python train.py --d_model=192 --n_experts=16 --experts_per_token=1 --activation="swiglu" --balance_bias=false --vocab_size=32000 --norm="rmsnorm" --norm_eps=1e-06 --optimizer="muon_variant" --grad_clip=2.0 --batch_tokens=65536 --seq_len=1024
Below are experts of layer 6 (counted from 0) of a mixture-of-experts language model. Rows are named router (the router's row for the expert), gate (a neuron's input weights, with its number), up (a neuron's input weights, with its number) and show model dimensions 0-191. Each number is 500 + 25 x the weight over its row's rms, rounded and kept within 0 to 999. Numbers have three digits each.
Before each expert's rows: a language model's description of what the expert responds to. This comes from a sample of Wikipedia text that the model never trained on.

# expert 12
Nouns ending a noun phrase and plural -s suffixes after the, a, other, such as areas, groups, number, stem-s, before of or a comma.
router:535505536531492541491483521493506486451514511526478500490531487470506473502511469503524513528503477513520568456506530526514455509507521485464533518506524484534506532490506512503525485528505480477498500478489485501529499474482516526490439515485488515527528486494492512501499494530527505512504502501527502473521520460531528494464542525495531423501498512467519492518563467499462497530506535552476527431519537495495440487508475468511513511488472492509497504485497484507522528501513479459519452544516483481515475502495469490498552518521461531548498533498474486511508466529488475543
gate3:494472508490511506540489557482505511524507466533472531501475481520515468489493513502515493523517480469437507543496508546520497530450490565499503502496467497508494464514476480501540513466494496495504481519516464510496457468521479509506480487508518473531479453485499411459490517525474486531473524477502479506505516515544476505497549506478523500478510516501521502492505435520489479494501526518573467469452448493486490492500504454514485544490492511507501500496484472524440491476532522506488505488467518530546493486487500531507473479492522517454512497485479499516466506526528527488
up3:452476550537489496517494514484527470515489496537520533512459469489536481488457450503553466495496486462546439499492497475522500536429540514542531497501504493474516544464515523530485571482537489530471493489454553492488507488503503475476475500489509528524517494501553478483485501467507510474478492481485530474478518507501536465500531444513494469529475479509513473532484485527473501487502497473539489521471478473516504484470501522521507550488499511458489486547442490477479471494490522495498501508494510532521484537511506521513502518506487490487512490480534502513488486503511477505
gate4:515451484451489514516491496536500471465480546505486511455510516542477467485505512507451514485506505452497501498479497441529498481476510488499473521458505513517479453554482451483493471495510515519538497480509463444511504532505481490492495496477492490533534501512466491470482501440482520498463500491506482492469552492519496461527498496523524513511555487489475538535476451491483506510484479510480499444475507484558514513497517478496488496472505552467481509502523484487468532489507489518483489503459511531468435515536474474471491468480505461516480510494492466471505502514491481540
up4:497496513471513498512473494541495508493530485510496515493483462482486527523522524511473538461530524514464515486499523539474505517493558528443514523502492512503534518487505506483491523510468513531521504493499497529524520530498514513519552448486485541466481501502488504503456504454503511511481524498498474546492458474484511434474484545483504455478501541542525519462518458489568475473521471484502513487463525475474490560496492496531517486523524518510466499441517495495501493509513525518478514500486494451527501501506513474493537529522495491517533481489479463517555476527521516557
gate5:493518498517501499523462516500522537508516512505484508524521515485492548507473528439507484517508547507524453514514527478482508488487509504497484476495499414469517518504477533497488474512513460484479497510477505543525525549532509493490519469454494539500481535477522530504467497539533526538478477523509474483538513484548503499498470517511513546526492488480519509477485541514546502509557527490496538535534516526498481515510510484504462509497537466510472518469489512446507444478478471488496508523507491531495514515538484477477446493491517502451546479539519513486503502551478510482
up5:469493435514506492461472516522512489448470526482496510479473521491463496547512495507485540481494482494527496504520495524491514486462532470499508522468468512518486470503503513504470552493463481544509479512477464489515467454517491517541502464453457498515519506489455450477445538485479486505488453483466504527491495500499550446483497547488538518464497454477520509490471486495510522531491514537473501511469463485515517443513519474506439513491491516526516513513479508513490491531488504478521491507467480488498514495487496509514512499493508525481547539518457460481469516550487509481
gate6:520466522504473531517496430536483475484503497464532444501491533511501501491453516490501529412506490511527498484495537514505528482505551496513507534509508515515508504522547488471500486490504520467515478493522486501524557484469473491520513468466470474501473553468507500493527529503466491475518494489483516521506515506492486501487471466553490515520494502504495565506505529486517481496536497527494500509508526495512486492516561484485462447550457514470491449464474483471498495516489495496454508452489522492454467518437477543510511499522483527501478496512514501512516519489475500517
up6:520494483538457548495526508507506469502513530529496486536516515503469467528475491533492533492500479494499561497485526512531534449461508472512509524490486542498498507484510464483480496511471503508486514492522497517496545505499460460490528488524478518468509506497465517503489497530482543490521448494490506472513492449494467464483545466472482481488480478536542530487483562497512475548497509555525486447488485533462489478531537483493464472509520509526521511500512501472488495497509492483433504462498526522480539523485517472541565503490490502467516476500527499495483523492490541464
gate7:534537508505496490468478526525543483477486489508527473525447459491494476549479488436449530497474554517511522505493524516493497471511470552481486514517520472480464465470465513524515512522491480509502492500492523508481542464489455461512478500536528489511485472478524495497465490551521486529502471523516501486515483504506510486499490530497473463491472498493539512512501513532518472483521522526522467489454513485543499466487523488481499497497492492496496548505489519539522482464526572474505510511486498493543455475519510462513489461514527500441469481460475462509543535485515498491
up7:509536492532499497480506519518528502501532481508537504485479511503499499512481511485527491496487491523464465559522512538499503507534469545490519472471475538498414445506535509484507502487506489474467552500493515490470517506483510532520476506518527501527463525505494520516471472538522528533514499524480565513531566489499500523494552533527496455516461475509501524490514464507529531522501515475522511513491503525459498492476500523491508488525482494490506520523559470473530542484507516472537522545502483488497450527511485494471507443549510494459486514498487488464525523511517482517
gate8:475508536481474475567504503519491490509499506480511514514477513497476490524510511545532505494509479536515486505504498475497562441495556515519553440497518498488510479557556488495487511469517509455515489496487514507540534474536465542500490458470501496504504522481500476460502479540461528540473506500460484472496501471533478483500481531508510481480487454500491502486460497522505542478508509489515506523515476513511482497520506502500487506486491501492489475505422475481503507502519440476475510489456541517527524537477504496462459481483527470514516493481524478529496471534461455502
up8:525496474504500519523521490495435503444463447440528530522482516451491488498498473537503529499484488471526466520468499493492550531496478507509522460553505507458535486502547498508492512504527496483470489508456500505549514498534480556483466509483553450478482506522449490480522503518428529530485466529520502479512518491543491520492527518505463481519499498512502517477478489462501499490501512470467499515503506523496484483531505488497523496477493524498521460468482496483507503498504471502473515520539526522529536495446497496459504495491509471526495519486511488565475512515487537481
gate9:482484486526481530498518498508453477490475542533521520452512501530475478474506500500565509457456467495497523489528486508474497532543485583554528513524520518515580511517520503456527495482544509485502525523533494497474500499477494516468485540496473545441518502465502511473502532544494524485478493534494486480507466466563476470490480529481502526505510500486518478501508524513466483539523505485503503522519469451484518499494506464464491494512513478510529560496483517499499508501486489472509495499455490476514538534505495504501493524470489481518498486496500481470476538521483465500
up9:520537474519557477471497507518484515456455523514519527502486463516489485530498509493486474520482544507509459489491517528493528486503517521561497514499429483521498466492479476503536515513514507473500482525526534485473487510466509481501535478517501531473516518499520504472498484525497528500478518532525509552510503465537538528476555503495476446503499484460506513491525524512505463530513521491551497478477473483486451510483488442505496517454514533516516473483467499503495527545522495551509479500516543517505460489465503520510537512471460497503466541486473487539492506540547497519
gate10:447504497493464534513526505499473526470530523503562462488494515482531486540490490558518481499520540469479483517534505508506539454528487485471486479527521506466518497457485476533525516491495527525523505513467553519503485519485466486518499476478513471478473503490496484512509509465488504487437531536591521482528488475486512515514487512517466481490517510499511506495544493469503495530494507469506520472510481450496450505501496477508494469483520457468464496489531506479463474472488543493534442489468509541559506508522493506491500508500494479498555478478523513481471481495498498485
up10:499490493542570509483474490466527485470476477446484548516529467516534531511486500493483491472514502479507496488471526504535513507449494517452539539524497503497524500529489522485473484520466479528523487454542444469454514489480503536482475455512517498486521536545515509511469477492498529479511531495465468510484449505532537479520525480537498509462446470506494477499503540533531460531477498538524508546501466529477502489496468495494488519537480532512465492504537492486502506478515491480466514501477476524529485454493498509490491506486482528488457488491508541510489532506489521504
gate11:493522506490471486486455548501481531481509483483536508505460483524504540474448481504502560533548488502492527506504515490497504508500519521517504451507522474445490532482516470483489451477492479513530518507475496536502494463521538559505537513475481502544477512459497499475572458504459481462512508507458512467546524460514505470485498515515511488507544464510480492501524537505474513511458500491475513490477490516502523493532541502494514513500485444505527499496528471491440484457516483492522516474536492528513540504459478488476524493511488507456486474488535495493470488521485497479
up11:491508507560546519525484453503500489522494461462519477479476453514513487500460434557489469488494491466552491486463500550514488534537500505472486508508502490496483504499548494478508487462506486542468549502497477502497507521504495503487512491506489544522500492542475498517537495515553483484481525514536483500510462500508531507493521485526500514506523466520459505467483550505540538506547481467471508531462481507469500526528493527508489484483447518508473497516539474453535501524484495493463488507490533521530508479496520490465546521546501514496492506463506462533522513461492479506
gate12:533502496513492457489489458450498475530522513428503486509510550487486547526488529496552521475491538480477475501489495487505462508505502524516508505508481462520481476498481494475487517512509503506530504503503483500503505486517516511472515532477505500485493498538534545463480516455543523454518523504554504538487458498509474507454519508490535505485531462536469518500510510500486505508503498524508521520518453500517503503518499474508517529530485570520505469488469534507494502495477512496498535489450479512521536467483440580517455470519463502467509503495508474489484442484479475531
up12:510510501493542477509557515510511550465504478478484493511450508443523495520507502471520471489530484487515508498528528509489520521503500448461490489504537504547504489507519487556516496465503523544501489505479575430543522522488520529547481487474508514469474563473471531519460493504469477491526529471506474458508504465479506529479483532464524447471474518541521496475503524532474521491457522522498503497517501486504523461542517526507488503495493508494494503509465478483492503473490522505495502515499510511524506522478503481497527477509489485466516529483496513434490527522537473474
gate13:510516475483554452481508501508516505516452482450536501512522521482546522492510499503487462523416516560429499466488492491485494501515495473533528481488522444521487485506494516465500509494451484541536540513522495494521577518499466512500492464535505526527539507509541509503493487443520490494501519514459506459505489474496471485513532489504481448502476511523505522528488546483529482478505497509492493515460529487491449533516495530526505498510519491533519523496498505492534460490503532477506523508493452485479488492477490528475481485463493485468525492501496470530488499485498521493
up13:491475485495513556534489496528518435494545484523498496477478532515492491497492516491520477462488479477487495456508500527524485519519487535499480510512491504540492494503430496468487485489440551504522499526470495586510470512500502542518500515455525500485485482493467473482492496527455473556499494489515455509461468524487474499452500542512487479485518511521551516489511453513464494505517501506546510524492510508477482478462493502498506494496468502527502529474521515505504493514508462544580536485510500487481500476509489532509494526529511453512505496493524477500475552508506495462
gate14:512498508541519515432504494500500502507478542483507514491512518504524480507539471531501505500473522531517477479499504492469497497508453519530547483456448559492477458520479503482473491487498459520490514495504493530469546532487539554475537496507469517549514508521498508465502471511482549480537488464530514527501505518491496506467492486514512502483527490532511486483533511476506487505525541523514487514506507491489492529525502515528482542508508440462506469539501451517499491523505525512504525521495459532439526515498515515562497482529451491517499523519548470473558537494500511506
up14:465492470520513487517543498537494451492492439481508478543562510498490497507507483492491529556476497485498509514485509474486500455514550501533466523536443503508493485478497487497519563509490492476464512531477511471495497494479488473488523529537519484501511522520462474495544497513502513546478512497489485477481494478514506494481541495516510482464476460492467493505489470469451520505531496457499508506490522493513468498482498486493457451492505526527466577551457474505558467527500486499499481502476508495482497481508485477516558487488528510514497457514484518507542459498483538484
gate15:549480483530478532470492498517517477511498447503524512494511469465488481499455476487494557512492500504489538520473526507491511455518474522462481523464516487492514515537509516512511514470490449500508478528511484527485506536524471538487482492502492493532488491520453556461517521465525545499499478535490529512542475530475485501482491466522487521503483554510501502491499505501418532518506473499465547501501466459509483463496497505494471530455441522509525477542481522517513517507516538487491502447514497474478509518470512512452493536485461482493510496518496482473520528487532537522
up15:514528512508510455503495540532468526463518421543488477493505536542506525422509546507497487495471491482483498512473493483472472514557479525541481462481510489483520506497467516476504508489536470525523504514491516456496494463489474486502484535505490545525482470466492488507499484501487480522508446499493506488481500515472476505499497487486521507487515484514487493480493486486518525463505487527474499524538493551513530525461472488511446463455527499549516517480494474519503533504545496461516471518491479480435473457524513470502491499521487514499528496546528506503455510540533511489
gate16:492509495489502533516512488505477470487542488513538483410480535477505454488508511471518536496496508486500566517518482579525459491506508550533467503477507448538482487522507489475461530518503513495556478523452508504457511516553490501512471516498493489489487533518472530507507479539463545471513475495474495502506482479493461471502483512484518483517500515527490473515522503478498515501508511525471500491492539458542468456487483521511474480510473508498518467471498544542513487489502496516493466459497486504504459503505494491507502457464491466490515504521475523453488534518505546493
up16:510496473500529498492493508491526485514489522521463448519522520530497547530516455500553491473517459497518507462507493454473478485491507493494488480437500530446490508504483450478490491504491521541481495480498481451501468508504540456498508508517529476492493476446461522467538491507508485520535512456470488538464499466461486475470535491523461469522524517499462483500476496501485525531484493464489478509499523492523522504483483530497512513480478549515476536547487522472561476491529524541512435487521554503481504500518485504499513513522510504527470471520527510503495484468525477476
gate17:487476503505491453505551517547470475475498456534525507422460538538505494540506518532486462479494526543499501479514477493459469463487490519523495513486519521500525498485495529495499480489527504503470486542493494508482506509504534487470487478496523499497504482526464511434525461474491479498499492486526491540484496506478526494478495476473476490462478546473523488497503528502499491468542500511536444485449515551449451524521552505487521536513504497495512524517512475487472477465441477503515506520499505503497520533524509512485476491488501528519499511509489426491475542474524503500
up17:518512505481513511533500529519515494497463493474513516493502534510472488495503473482486505546515524536489469520478467496503480528556458474532486488519464536513487539483503498471500495498540521518465485453530481495522528518480541497501461499456488521497503502483556511495534496456513511476499517480501522529507505518522471500484517506440514514459517513518442495504452499498514472517499523504524459502501467518513495449517500554496435456505506519496470508507546491494524464508496508499492454496468483479544547519508512465535550553521491512434511476538476520530496512513511472500
gate18:472513486483493513489537511495469471469469531531530498512519477497466508496478515531500481510494487488515493464450484526490538536536498535496488500496484540480495474518476551519477453457499485488511469531485517505512527478539502513472509446526506513488514570522565534441510516473497507513484472501525511497500464475517508484438491465525492510498489468484533501516473502513495535509487532503543464473518518496493519492530463509495430456493470513492552497550492499518521476499493487497466541536482479506480531462530520488490485531462523474486472524518536521481495511479515505478
up18:521497528527533509496512495478544518561488517528479529493514503502524487505491510467524483496440569521512498487478510464491520528488510504478515490530514499489486516503471555485506549527513471482504478512463500516500537452532491544550509541446512487502514503492482487498500522479459462476544485548491515500528530507450478504492518517444524475508486495530500519464494464473508475478500493522452497498481515506471516506480509512518557505517497546506527488465491522490490462558514534501473551508510492520553490522507480501493492465529536508525512474494535512503502490539471483531
gate19:513514476491517475483473492447539440545514541488531505485514483484500498537518531478524513450482509538495491509506468525478511528525488537520550495526475461458505475495528567491512531533531449502503516500536495522474483474505473515473492522502498539497530524479508517516535496502498531488541507484536467546468513505529497535509501515497482498478498488487506483474485493487520521513553506528500526493478546480467452475496478448481508494487477484487477520531463536510514545519515485486500555513482530500488529480522497519504519472515512507466555539466521496473490551487516505524
up19:508545445469505471497495473476479502514517544551537498519530545466447539479489471495548459500538482496526483524437487514497493504506517488483531459506486464544503497491504518549512481542513519509498501509500491489490521516497505515483478499551490533529470514497538494538482519499508445495482562483509551526508534481468468543498521450480523496522470484490500473515491526530539552510508530474517513511516515507471489496508508504563527475501475480510461494513511505506497507526498515483484478510462510517507465476500514510456466502553489491496533509498519500453524504508484512528